Weights of a small mixture-of-experts language model, trained from scratch on English Wikipedia: 64 tanh GELU neurons an expert, a softmax router.
Below are experts of layer 3 (counted from 0) of a mixture-of-experts language model. Rows are named router (the router's row for the expert), up (a neuron's input weights, with its number), down (a neuron's output weights, with its number) and show model dimensions 0-159. Each number is 128 + 24 x the weight over its row's rms, rounded and kept within 0 to 255. Numbers have three digits each.
After each expert's rows: "gets" lists some tokens that make up at least twice as much of what it gets as of all text. This comes from a sample of Wikipedia text that the model never trained on. Tokens count by the router's weight.

# expert 8
router:129120127109152158126133186127111152132140132139126134163135129119123128104051178131135095103131181145133131094173138109122131107170117118122075098125089145125124103128153143170125080174107126074128139102121177115129112125147145113138136138133102152095135138139164163166125132128127108108116149132112118099121117139140171127128117133125082068119117114125107167067152114133098132157124175141107113170119091146142175127128128122158100128112126140103137122067128107134146142130143125
up2:138101082157142150106121125147082140105156142089105099103144137090120098101138125112139133129093137114095141137112116104145097110109171122087099121091113155150171179179102159111135164100121148129128162164091145112106104119144149137099122137138132101141122127117145118121142142101135169157124160117112118142159132082094100148123093101174151161128175141139119141073119153160114137160140174123100148116153145142153110088157107139125108153161135135130153097092158153096123149130134124
down2:095126139115127139121192108100115108080100135167171160148139122159127145150131122170119129147159164156180108115138126123127106167092090163136120120143097089099105134154068122154095126141167114138132163111166106124111127138120154092117128115112125127161093149082108107093128113153045150149122144133137128132155147102151118127142148085100122136147147170137146127116129121100130140120168142149106113130171070107130113126163138105149145118117115132109123102099101120128118149132153134
up3:151120150136125100159123142170133131088099137142117146122092158131140089171142138119113162051142155155097154131121121140113083113153119094142137157167108135096091181145091124100154131133113163102101171127152146143125142164156117121129099135120147174110149138114121159106114135110113081202150129170102109129172093119115147146142126128133128150101128135155141118111101129114124132092174120144127109143116113142110134136085073115133138148139164097095100117142100131121140134140111145
down3:113142114153157128112131108122119124136146119147175136153140125084114135143080123149077092136151124114142123117148116142114128142130153149176049115110146136108142155149045111114108087152114118173135138149112126086085135134127128151119163103165150139123145144079134123110142150131106135146134094162123108089144128115133122175151136117116153157139136132156117126098126160134049143125142136130124178180128107132114135113141106130102134117108158131126106129126146125089124150090180154
gets: "M", "B", " m", " T", "D", " M"

# expert 42
router:185103212130153137116128135053099154142148121134139092139142142132143136120115199122117108082115130145106107119154191116135150119131097123098097127152119154110078137140101128143122111129110160113142142118119164145124126144160144108162133116126106124124142136117125150156150165130131130138157100132121125122146101140124130158095120165126105109106150112097097130112100134138108154130113145124106176172096111154126148182087098137140108130152113131106104115124158082117135138154075105
up3:116108082122133109108148123130148098158123122141152148145108115119156140099127100141087127132144134104171133167132097134133186168111147157128136102115157156078145099191134141117148110157155095154105112135123134142107080091087156144119156111167108157160116111157148125073142168139130096106112119151109118128120129147127106102148114130124153147108161128102151102133115121116122094110161108161153132169138102098135156151188152129139118122126071166173160133140141149115112152136123147
down3:122110128159108156155090118146137086127152131137106123143125136142118142097133144120134113104128110124081147107143109131064105096129140100135102181162091110143163136122129146129094170123100143141149137144152113172141143151126119106120090151117131116094108115110068141143092117125136110142143129137100179096145126156131099160093117142146134147126117142165110138194091136148165184125147134143154134144149163094128103116107145113151145126153137134090092165120127107136169091109107065
up4:136123075136116123143075159100123104106137146132126108134112163130167111129135197099115144096140154109146126109095117092138137150119162110094081101131162137079146119146103150140157148126122097151140125163151159140118123070114124137130124109153150134130106118168148115086165165121158145152189111144134153142126116158092132113106149153138104119156121116174140117124156099111092136155140149112151129095154150107100098098098124126154114150095141161114094113136113161149093125148100158
down4:099118133164142131151119133148132149112125118129138154089104102162105140126165124121124118138114116103102110107183092134120150138167084119150145185145151059120141131110103140134090148143142134161130113174128102105159165133109111104125083154125144143131118117126110102128123097133096118121119135113094155084110165144138148158105090130152143197095120143080053111156122146098163118075127110135134148150152107103139127118123155106118102156157164149134144130125118141122152120154153137
gets: " the", " a", " The", " an", " his", "The"

# expert 35
router:132099130058151191131139166113109084140181117138124105137127127133128114117120136093137085094103133152105119118146184113134149106131109136102130131136136160150115130107144112161091129138123184105142146059082140104100162155147136125179117100144105096149144110137125149119148146146123120114108136131151135129146131131109141118136078154138118102148179167148088116112092140180089124163143125139115130141131073145118152145131144114158108096111146128097104133095122124153158131124132110
up2:113073118100156129146153118108142146133094140132149111139132177119115083113144129114118127078137091145138131146121158155098152075108125134144168169162111146142132112105104152109158151159144149131145175136082115122140139140151130129163136167138130128096119156116163141136141119175130140126179116130163149130158105134087129109123102147147144071106100156114150085154120107192102148096128111153107136152128136110155148132149147101135146107153173124150085127122154145081101148141151137
down2:167132116186145142166093106113113083107078153140120167122136128163127152137105123146117119141121103137104119126089129090102076142145120107121168115148098107099161118114160141150158134081070118128114142151117120162122103111128129163122133132146104134154167139111133123129137148094152131133148103156064127159163155133133104130112132157134127137126107183127189135140114166111121115114129110124106090147117141154119092097082151153144158156121099131126157142177115140098119118140116086
up3:136104142140114093107128133093134144120173088136157108118153143077098140136141126102144135083080146092094147141153117132134116084116110103147136110137138120167121148161131143112142108161159149157128133173115144138125120150090094100157158128089156080140109162147150154138170119173105139101103089115122126103133107106146093123132146148144135135166111166125135090105121119161167160165144122137165125159119118134103125101100106136136137082101155085115117085148099153120140146116178125
down3:143088113104106154139073103145130114148121125114093112117128124135116159126138135165092157109145096120146116089155146144129148108137193113050114121143163114144122152135147103151127099146100084103134138161122140126168119086116150143149096115154159133111134138140123112097127126155146125147134105161122171117122138146093108089117122109162131131071115139151116133127148111128103149098122108126141084165138134092121141112160205122103152159128133120109134161066139171132154135143120149
gets: " ", ")", "%", "}", "W", "]"

# expert 27
router:152114132075138138135102156101115136157132120151164088146152156102165126133113117101112108131080155145102096134153132098108163102156129116104115114151146158129111144113150140140129084145128162122167118078093133114114120166171149110173115139119107141137132151121151130147181126148120108150135135173149063089142128122101136148131109125108130094149109170131127098114095113129063139149086137119117160177127111140154131142079102105115118143126122130104076118108149127096152164131105141
up2:155091117137148166111157114101099158176146109111140120107126148134163131164104133141162114160118159091137152107076105102133142127107106150124104101095124145089149090096133133141154081133133109147171112151107098097104125156165184117139130149143147133156145106106097108134186097123149157098139141101104086135097128101126151109117105142080147113110102105124131117133120165088122145136094111102110091168129104160146119102119132148159132094142125158150087157144134124101133148148130107
down2:148166111130103125149146159144178131124086128140126188152119097134119118145122128107135084150143111104088147130127139123136145142090137109134095126148172151083136116091118090094121135110135126106138121141125148165097154113113133124180093110093121135133113122117130131176148120148143136132113096095132125128070134133160108122096141152137140148108148125136182181128079086125157133102152144104126154144099169148149129115117114108149174152091156119091170103139143131139117117060124106
up3:120120114157139164151125069122163135142096141088094105086123129119117131156114153138126144097136132107141114102087134149142131167166154147096126116129089170118075118106147119149100106110109080104167150130137139168135112166160157098138159126142112140146111143099083101170167128138133169167111098115143106129116116095153109139134127122127159122146097112127121146102153090132125126151114132103161143167120102131122146137119105136140155159115074104074170175131153157118117117097140114
down3:113119111173142125135135124136170118121110151156167143098112105108128122104132169157113093132125153074135133161130107140129190120138104092141142153098114180106142133129099156127150149145162179103142128144151101131138133110111124109096136131131108156163146168122141153111155101110117122150108109103161156136091140103149085110155146143155110153119136179118163080098123150104131110132142102126134129107105179117123081118117070095106120141092150129078114114134090159108133155108147103
gets: " |", ";", "–", ":", ".", "%"

# expert 25
router:177156169106137128085091136134109129136164147137116116156167113131124151108134133076116108098115120171125106132145135130132107142136118136076128123120162154129116100151154152141105114119113175111110125120095155110110116122177142138179101078164116136134142147140179165138167157172087075133132143115142107102126101152090122161137126144087122083141141170131113120105122133158118133150128185162096154141120104137127163155150102110142104099095121128130142119120165117130117093117102105
up2:117193141150123098145160128117143121138168141100119154161152088154155104126116156136081135150108117126105107139142117139156101165078107125101118105110150158065125134161098091147146105100135150108111094146100133115082149082132146172116120086164119106114157122159124141132131138111078147084129083114119139116112156095132142113158103130111155145116095142083153145096095107151113106101146118142145102119152141137090149115140160107165104106156135140137131134103157120145131094113114136
down2:097109092140133090131105145167094146129060169143129073085122138120103154112119128148140082097097152129123131180142095136132113126108149145168162131108107101137168132098128138123134129107122117126101116167166118135169160152139124130120152155122137111124143138111107095090128142130101141164097113137164175107080118146161130114109155146068154127142142147149109121143152155114104105165108136113150143094126145142179129133143097175112142087156077147126136124152116145125130114124105141
up3:148109088135130159114159116124137109100120096172145144169142146161136104162101156164164109156074139119152147156150159157140177085111183111131115154158142135159093146112130112113100131165148154105170166120139140117117126128103134145164126118122075130152130140117138129119123103149082157104088126143117097106167099107126115142096108147115109074125132138136095083121103122157108148142116096099099126145112103093090139133138151127157114076120160138155099138146121104124108135144129107
down3:102148158138109156112142143100130132098159119114157104109102098135121152164154120145122076190129182127121181146143181096150173142090117130134127138121130151100074144126109088127128177143106103167150117158112124192094146118116113101093111121140144135129114136152117138110161115117128119101118134127158136137147098157144110123118077095151142131138167122120124130145151124107145129128125131136141148128146145091110126099075126090111083133114132108159161173129102103114072132114119128
gets: ",", ";", "),", " –", " -", "\","

# expert 0
router:117089135137178130104121142111076129127166147133177090142143100108141129141136184122122111096094124138120139129082129112095140128155131123113108116121132119149144101106176110128143090133052144133139115115124146107113115121141133108127104108158138117121125157106137149135134145142129131160138092167126126101109098124069118141112152135151122099159130190111151161094132132104123191165100163183136142153129101136146166144113111113144134125123160166119125078143147102102158112144104094
up2:114156120134100111087116122102103115139127108118122151112111145151113191144150105103101106107133108146091141105107138168100127108157140117106178147116129134147115058145143098140164090119148177131134151104150174119103169136121149124130085157189146129098104149131153117110115123124131165117166099107139174106122128121101143111106161168128104096144116100113158091101120093123104112172112117126140127160107111161087135100099132133177133119146133111122152129095097100128131143110099117
down2:151193148126127116105152105153140138147122158127120128106105115096118131125130127147107131178144107105103172182096088123129155171128130137095098140139121067128128091123143106111108156121158138157159044092131142131124112152173111102070113133146102148124120090164079154099164121094162147131140101136132143151111113101164120142144114149113142153123158112126106119125111133155089083120163141138114119123140114122080164162088143128131113127109158117132122145151140132138143140123130128
up3:090107145154107149153089146190148089100115152156127154151091107127113100150104147144134101137109159120105149138156151080116118131153148134156141119109110117167107115183127142129178140140140168101164105111138148091119107139141144142135129169104096157124074115131140099150109136170097120096095151130115113159163125170154161096125083144115087128154148128109166147149125102152107126116138151119140145113140151120172097113110136128125141140098119143148106177161097137122108124166126145
down3:128131117140176109132184114081111184146113081065163116105112116172140140102123129130106155140141105148116162130091111167157163101101111182117147110126138096127090127132169144119090118149140128105134119114161128153153122119109165140131108092126147119129127136150095129135129140112140132103148086139102108151106132090144114159109151118153159203137121087103131133101094145134097168140101159116094164138089135111141165124147153138116097122118125167124119111126145131094121148124134122
gets: " is", " was", " under", " by", "In", " known"

# expert 33
router:167071155100130143132118168110103098134130126125132119156133134106133150126129159114143128099077133185112111122110158101131106142141116108100132125135144164094121108125144134143161096145120143125157121099077137111093165110157169149132108062182064173141161123122132150130151117161117119130112139136110087116132104160118145117083085131142142119123178136134105115116134153162133147138112167151105120126122102134090165144114116131136072130118090145109130125121172129107129156162135097
up13:124076125108150164156116160158112086132090145156131167115134087162132135115088123104127138100132117137110095178114151090098136122166157113161102125112129158109127159115112161152135159120133111153105138121092111138127131130103105105107125137155131130157099099142079103150161079141140113174150181080144164140147168121093108153148132107142100149115138167168133113092163136115129098166146146133118147148122123148117113104134163159117161144109139118092114101094103119139121151142160117
down13:168139104144108107125132088108163096111089138131116095143144153123176152149137130134145158118157089107131167130090120140136076138107145170105121086134132116134114108120170144091185133120135130101151138136159164145132150129134138122139141128170118148093113144121127171120092161098128145088108136171098098118102047150116146115126137155101113099107119141126136132170093131166089137117097122088116134134174121149141145118102097093164138130145143169141122134151145143105111137101144121
up14:102152119125115151152108152125102158104165113128147131159171093137143095112144105129142175108105117106149117183093157106103119133130128160104130111169147140122083160104168144090095070121114171139100114096135161131118116136130100107131144099156136139153172107136123132139115135103147120139100150130111116129137119131082129087100100152131102159095101108102109106100149145102152156103100182089111142140131119132160154093166119107095108077114112128156159130145128161123128108093143111
down14:105127163127158119147149096067139127144144108130107082134159129135141122114149134133062133115147140079159122143135140136113094135108109123095110132109101145103131127129107079156148142137120142103122194108132095118087110152109104114110126139099142125103120127158168141134113097108113085121121132154140160120148109113129137133149171150128176114125104110133201128127142116137073096156166108125129143160128107155147111110138139101140175154109197154147114111127122080108140158139148135
gets: ".", ")", ").", " he", "\".", ".\""

# expert 19
router:144131177101146157087081113123102118140124114140159119157153108138168145119109148077148107116086148099145119113109125161104142140122100129110112119156091164107108142119107115122129110109107140110138140113082133167075118134166127137152116114133141164165124162104155164138115138158109127160145150161102140135123069160100121110085093137120148129132142120164120111131084140183121161126141164132101130123125125146129137132148118134142055106097116132101103137112136107170183143150091107
up0:133154127145144106113124164131143109149177100157171090164162117119093086159157143083158118086143106144121135115110080123109121164143150097153145111163147117124093165104130152142154114145155106149163104147131154130140133151160119120091113148132109121147164126121103134081133072156110102115142176174129136157131147152164136141093146129103115115148146126124150110129100120166102134119100101136094147134144095161101114104136096174115136118127080146156151145143107095162115145141105141
down0:115081095123077140149122105160167158150091141082165147147065096112153122078141137140085108163144168102104148140110153138131137144096119141124066134163114137125142159134114069115120112154139133130167107138110183176118153144111129124120147121132133149147089112166144098144158108117129106131135134095110075081129132155129107135123135142108136127139176129148155113128128173137122140131077118130159103135138163137134148100149129091125129124098151126153104120138153121118135110147153128
up1:168164125146140164124145148084124104152170091116146145171175128122107172161115105155112125115125131137144155177102118135117096129126165128126153097164133109103100125143154166146121092113109101148174100130095108111123126106115119098128122092102101115170127089106146163130129131155122161154116145128163143128111109119112123100105173120146113120127112144150096136140136150151119150116086121137129111124150180149120129100126174117086149066152096078115099139148131158135129176134102148
down1:080141129104126143131130130177140079120133175145107138102108107109123120101103135138130112130132124118098142161110158115167132121098139148119103135122087139125152163134121108138124147120144133158098132167114087140143101104118174154073137148095120094146094140133113103122166133165106155129118114108133132099142125146141139116089139139143119126162139169108111128138124166116142074096140130148174140116099077115140132167142103080108125175110134107131182195111129118181118150085144129
gets: "'", "om", " World", "ley", " off", " Team"

# expert 10
router:130131133117188129128095150085129159155170129140157114159150115132118145134088135102112155141093116158136117137130135110117160103124109108122108126137152136091094152136102142152101117125089138101116121094105141136096109083195112121175114092138122148111137114117153167140166134147084117115093114118121102114113132160117135171116086126122125080131198139150167133137116131140117139188099205112110132138134082127094146139112114126133136122087131150128104142142141118144168121129110116
up3:127153126133080099100125116163126128150136157088136112107153135090109155111112164140100121103131106096137158085098111127128167141170103087119147119140151130123093111116113098098138129129080134107121123122153132120138140099135185132082124100126104143168149125111117158102117133148104088155156139132121100116111149098125139160113175110108108097145123166121110128146134188159161153159138122165129162162151130137083155162138148135103137146108169107147088124124107125140085184095145143
down3:150134127117125096095148142123103174141157097130139095153104140112148121142147139097098122123103142116120103137136149119129109165158169104109120157120143112132137127131090133110116139157141093165116110120145130068127072092139144149144120133123127126132177092097144142154142158125129138145106113088154098113095154168113123079122113117130120127127189151124099064175118111125106135166143166128100125168132127099164148110160077150125135141109135100161157159108109112131177154104098148
up4:128100156156113152130100122104114127114146181144101160093107141131121097127120089137107122122142137161177145115159196130119163129116113159131133105156117135144090143155154115137114112112159179145108142127155127145131130132160171115117088142118106070166121118109108150142167114156171122123143063109100137130151143104144136160073129098110144143094166139119161137132101155111158120148116143104107092113103087130122109136104114098123117107134131145135144119116194149100142092111139105
down4:130113106127117163091141135115139150101158139121201115165101120169116129098108081111160105151106133150126165152143146143130080133163134156134090156139111133132120144119144144098093104122114095128152160113141114092094100120129136130115161120160097134112163107081113115144115123153108130098135163119118117155127088150159157104134109087122139123114104120145147165120150101117110137121156158125167135160161110136129115067160121123147123112163128107109092157098083149161172133126070132
gets: " (", ":", "-", "–", " \"", "/"

# expert 23
router:131140174108136110133118116130125143126173147141165135127169136105131103124097188115117079112113134146117117137156179088128140099146105141146118127145085139135113130109111089193108124128108127091101165108064184148101139112133107139108135100169120159173118109135149152133172136130145123117136126122118127110159125164141154128129113128144115091161130113103127125097104136196135148129108145134118155158138088166128152150074127154140100137129122127077136137071110126119125137136119107
up2:165103131143120116089138131146115125126117128101109068125103119126115144140164109100127121124100112117141146085132149128142178154099168112124151137134129106086122157138105099131130090131120113123159158090106111177135135108137105173103119103157129089107142135107092130148138112123142112136154148146161125172140169086159146158119123111093144134094152165097138110110139105146164128137089108084136127115106101112106138109046140110112121167128102133127151156156153111181166085133137139
down2:152114117131116128132135131102122106137146142156143137168096079133148181158126145168123135113112090115132125123117144140128138179108119149158080118138123160137128102114126121117142153110134129135136108139144153116102148142130158092140146150117125154134143087141158104112097117089087103079130080143090101138148139146166111131096063121113120127185104126124137104128122109147079126110136121130057104132131117142167147156199161115152098140171138135126113140130154139108103107144110182
up3:152123134110103121128151156143152143098140136128105118134170122102099107124157147135139067147147154128136124111112150131150122140132131114157183131112097136100170147074139129157099109160089160138140146118156153138159128099156112117138139099106083102186120105125167129171125124123090102096134136120103113068092103176090119126112117103118104124128126139110096123155081146111146102147084108139150119096129158112105147195114131113108098119169144125086126139113147127119164104128120149
down3:115134134103149119139116091137114110126119102187117085108149117130153130124125146122094109132119112139120097139146091138137161137096109114132043154136143134157122088144121145138146074121106141165085118160124140117096167131142117090156136183135147155128134144133145165064153148110121144145114120138149156126165096112143125114182141168137127111102136159119122130113146112180144119131142082120094160163123116117145134086102111106114156175124110149158141096111096104113116153135156110
gets: "ic", "on", "o", "ion", "ov", "ist"

# expert 31
router:127140130128139139139097120117119124199152125118133110164156123120148138129113163117110113101132183146113101125110143121110160117161150089088145105137099162079109118162119102156121120148085159068157149075109144135103103104152110168174141096129075155127148133125140151137155158167102107143131118124138109097128087135121162121102119167111097108149127182137127140103130142120126163146098121132115125159124131143090137165129121108138098122120124130064076138102151108130116135117113135
up1:160097110110123149138155143113104144127158158139105164134151113128099123149080161156131107109090179124146097105116134080145100132159131102149157084102112148159105109093132151132099101128100079145121121150154155136133142089142141120151143144089093115131162092104123157130156126072121132142144111135105157092143135118148131153113133147100161164114159147124082105116131144147153129120105127104153065146120118101097105093117159145129062094108137134101154133111160137133140147114152108
down1:136122124102092142163131131133127132190072157138122089147099115109148112117130110109160121170148087125084102171155133132115168156138136105130129105140170101167157115167138100046118133146137162107141139116128129088095119158145110153118145142145125122138128148121170131107148124124109116128111144106160107147085122113134112138146109113163095110125130122107081095135184103125108131167163125099118123120116147094110188112172144148095114125114106123131143127175123147130121109098141135
up2:151147123104101146137143118089103121144131130172134120140122119172182136177140088143136121102124116133135119116164158158140179116135135127145092154106166143137153135131102112100117110132098135121109158091165112116139144100099110145086155084135124107160059131099125126101130174155102098102112136164129102108160160120092106131148109135154108147156164163111115148131086124106119153168087118082116143160085153116144155135140124137157161103165153125148097119136134123127162123148143114
down2:150129153110107145129077116173092153152113143133147091155131173132128116118122165163139079171125085112128131131134109139112135108122150126112107114155138118145141130104140099107139123097082148110142092153101123095140103159104154125125187133122104081141082135133139117123102141160100147108128108143079177179109124109138105137144162118130161158124108148074129174137084140085146148142160112129132137131122166148142165113132143180156115131147118126133105110096119112133115165101158103
gets: "9", "8", "7", "6", "4", "2"

# expert 2
router:130164147079129130126130136126096129167151130131130116158146146160157166158101132104116143137122136126121137125077128139127148110132141154085168133158115137097093158160118133136149101109125130125134141100067142125084129135166155127123100066158103118140147114140144174134152147139122139108095089133139090115157125169117133118097060124143102108138144128148115141131101147154129147127074140130098130148131110119103153182129102092109114057176113149127123113123127104168132155142086130
up14:074183144118137101131145125078096111129199121098163104126127158104096155177145110142138084114089151124120133108148130149098163173103099169126122128156128138135090156117133104146116107166160156105154132119142136131136109158163123108117098141136145141142087111153102111119112137140149143142159145175117146106129127155141147103142103107117118097153075116156120126099059107103143164133085146118132123155078135153103126155135100144124114148132128124096122104119122147130101131129116105
down14:159112149124144125156123137116164133099112137172100110130150144137168094120157138117136112087125115086130160111178156057113150124120110152104161121097136110151084136100137133132093099134160146136142105132157119101131136174154153136111111141109159087096129115076099106113128110130142077143117105100136107110130177119131126143125131126102164138152098132114124132149107117165111095131101135169130123127129154115138100100076168135128147142118130143143206110135181160097138146128122111
up15:103164105179114151095128175127090100110128140136146081101127151094122160139088163113155175121145089135095140137076104132149131168147144156157137120116156152142107143107122149124097113128124117096108116132121112101162111159098130097152121103154149141106138102106125158101139161123107149153098074112102099127113125121168101099111113097117155160165119139133115117138141162145142154153098110133088120128154127150135159160115156160159069116129151143125097098122115153137135114113139182
down15:134107115110118116141087136147170084143151131129142136134157119135079108163188093126131105132103109139153111156109134079109138094106112109094108130117153116113151147143131113124134105170133124185187143084138110153140161150118173152077149121100108122110155121131134134152095114130118102130111165133144111088124157139109160122159133132167128152084097093112132158126131147151134156147169172147145121137106134131119115065101165108114127168117114112108128116124161161127151120135102088
gets: ".", "al", "ant", "ed", "ate", "ary"

# expert 47
router:160126146127147118099132129110123148108156101141100118149182107161153116155141148108074119101126167148115122099121181149125170100138156093130144135137118159096105116124135114167120090137147151123160123118080149096116124131149168129172151093156117138099144135145134153144145149118089108125118114175097098103113124130130169116108129148142115130159159154145124109117101145140119136161112132109116121165108122180122149146081083125135112063118109106114091076130176133129139136123087091
up3:130146106099120133097163152147099116162176146128077097106125122148146150128124146112101161136130114097150127117141106111140145132116095140111106152104144141122151122121108110104137151143102149092100100116144151157139112142149125151149077108089117093134084136142125119141143122105113096137114137156097127104113177128085149057112151090128112148111134118130102130126113134148144112130124135110147150145160149124125154111156196148134096093125151153167125167148213137117128165181115096
down3:132140074149109100130166124166172115127136153163142132109109150090112070099129132135115128096086156093145087132169130127090157151122109078154166155128135086106101103129116120133149103164148137112118120129129130131155153129117133129093155140151125178116110124166117076124141116174107089134133157152196116135117127156139151159129117166162117130126123144098087101110116125103139119168133104117147081126114145121179152097114133126124145124090115145171138104134137132131104103118137109
up4:151121129147119139148128166159101112111127110158135160136117139103130088136126085112123153159168134125151147136150100168116118155086113172105106086106124103133131097102170122131096106121142112137083142139142149123117113171150098149150118151150170144128101104162124139169142087143144104108131069120121125099129102123120198087093123164126152149094109134125118143136136151104145158154153110110126135108131128157087137072112113098113083145118106116126130196154152124132105122120138094
down4:093109094104127122127100102086171116139096106115114059128133161139119136135131154150086113096121137144113086134099130129127129131126150096167197167184131114142154126085125164143124115169106166126128172112150175109132120142136102131109130152105130152114126148091126141122080164110124148116140180092164126144120106100133120131148131128120149110121121119145124163173145139120122118160130131095150163105139106098128122130141151159140181173128107140108097112141102103134148124095084146
gets: " of", " in", " to", " for", " on", " by"

# expert 45
router:140154122078175147123138133115109183132165082153120083137138102147153121138134147039114139110102151126149138161144124145119145075133123152110115128156136146117148134132134102139126112133104137093175165105122164089123130116115101178139131118132110126117116112165161131170124131157125097094119123147098116098152122118123126149138108133140127102130132109143145159106137124143119133140083130115119137164113110156133184136156098086163066076138153158113117070096128125142138138116135118
up3:161151104107120142136154100104155131126133128114164157150126108130117156112145109136114103144156149126133155140151172109158126122139120124098098157077161157140143140183115140166138114139099088137107120129101117159125146114131162162084113127137147108127111106151130182114126163164096103119158116138086123141091141136149163093131144066177110177134145168148095116145110154128129123184091141138159134124115133143144170146149120083164132096102098133130106163135132116111123080119133103
down3:144105132143116161093092156154099122115105175146095123124137097139125099123115115139107148153132152143109096066124118120121109155142112171121118105140147135167151117149167151129080192104166140119085092142116109116136134140125134083119111144091141127148128129093116072135138114128154160125165104152166156138119098104099130159108121117141098145137125115117164133139135095185104099119142112135163064134112172132120084129150135145151154119133128096134136101105161131121133172152154152
up4:115150138106148149128077105162106141092129125154105131115108157112179094112111100085092091128167135113147110167126136184154139070139172154107143129110106113116096152126146158153183121146131130088126149131093141121124139157157140136116099115144118155120142164128143100121160115116117161125166118180108136101099098143122103127159127158127106098165110153134127127151123087174129153154110135121134110127148095124109119116123073114116132111124090146071089132149138122147133088141137155
down4:077145125128133144147143135120145143152102083105112112157077150116136127140106099131134158127139110165133150155130090146098133121134120093145117130158167140183131102104135117108160130083112106115165102179140134123145116123087102130137112168120117149109104126139128118153120134128106132147141122090131119146158137120171150126092127125138146178110096125093142157140133103165109103152116140086132125096184167124112114117147142109177102124137100084181079140133061129159151141094113131
gets: " P", " S", " N", " J", " K", " V"

# expert 20
router:148142125125129127118103156122065136123152138132157093162158135126189130139117122110108154129112185150149124123129173103127145117124130099105140130135140136075103107143123101133144125119127141108148140050121145088110157122159135126132121100147115163135158130147171156123156131130107070132101116151126126132108121156108122154128101146152113080123133123109102143109120141137110142169097187136125164154097111127123148177121073088118094130134095101119124075119168104153143128118114089
up0:110110143125155111131100151137142087143092159153125125133148105169120139140142138137137086150099101102107157149071148092171151083094097094154121083160123098107149151144145101150113120095117155112098127142126136093136112099097113090104155155141118092101151124116157138114141121100105160101121146104132147123126084085105165151154153177137138122103100128171160141111155144124163118123111130140124140100133142131131113121090116117096157105128131111127091166123094156088088155123160161
down0:137096172091139187167137097141138131111113091123129110133099113143158152130112149136120133119138074123169123158116100117125108135135143121058110112126105150134088125146179094132164091122104114134111151158120095153086136118120143120119151108114143107146105091108087145185136088112105122110138087145137102124139141100142182164128122151136128123118148146104115147126141148127172130094139113126138087165125127141117178147151141139197144101131125154127120130099126096134107142127180116
up1:124123141120112118145140166139152086155142126151102152091147119139135170101129096128108133134109126102151091125123148131146128155104153156097156148130148151110167069151129109141099119124147096127106120129092101142096154096146119177152165110157137109119149105130113148174109128151053086110150146098099109146099120111099120116122133120139114154180148098118172105095166134102139105156143174150114152123152122114109131100111088133087104124167144104157140151151090127138119091105119143
down1:116172121116144102089123133122138177116129132178136132135144128133123142152123150155159132143128122103102123108161109122122117110111105105134145140120130094138091145100150146116102114110079160143126155131179118133168153191157125124109088144127130137075125138146103152173149151112149160130105142138147161122140147124150109110092157155120091116101133130179068128128134124092141113086128106082160136145138162096149083109145117132153138153091117150121140096107135167146134068091094118
gets: " |", ";", ");", " /", " –;", " —;"

# expert 3
router:165077163130150145132113131119119106155171150116123135138206133095156103134133160123124115117102145139114124119090163126077131138117118110128132154145098168117127156137142128153131131149119120107120143112123152108112152124172083107129092089138124122147160096132172154147136132169127100116147091156138147083131100182108151099097126117145076104143139112110118138110115182168119155151089153137110145150130095179098118140070136131137108131132102123105107105123104129143109165099125140
up13:124133129110126134117096135135108127139130154129122152148165135109100105147146129125128111094097148140134107125128158179118117145106169129145112130114186126109165133157166143140125079133108145138176123147135130089107077144146111130118150088119147132090151096127119126130099105152143154188148163138156095119156120146104130118139071095134143132173115116107169099145112111140102170100141138102117190111151091165127125102125124123154116167113129197118088139124163101118123131117081108
down13:154145146117142121143109144107139159123165083152153086102098096071123131147119145153132179153164096075118140110124121139134100134129122147141162107107171076142090143131195117142167177120128134132120118087109150132091150160123116105135127121102117104119171113147117105141099134113128107086156094107118140131155132159144108146140109156134129147116113092155102114143147118120111097164124127128122088162099193134115092126133125098114124104158143154128146110152163104085137131151147143
up14:116111110132103130145132102111141155175101103136166142126143122083123112110108160149115113157113103142151096090161148129194121170137146114175083121120123113096122093090083172145128096113129135114155118105117110152145126109137151111101164159116110168123104136090089131122093148140142105140145167103153176104118104127137149116136114132137151130139144133139114104103143126158110132157174139116124187150145094129180101148102128149116145168102107117125153079148157151109118088139146138
down14:129122147105126086155131146157125091122128148131115117142130156130127131129134104102150121152075104134167119165159120148125121137117105119140099136162176142103146130153150077136118086128077111119146182122152127120094121116071106166133131070126132150145108111133149106080119081137137166116094135145126096121152133131139101105141163131112125085135171160151127089135136132129138136137113173149179056129152109128113149142164113139135112129089138106183150119110108104147119165119141119
gets: "et", "or", "it", "ed", "ot", "is"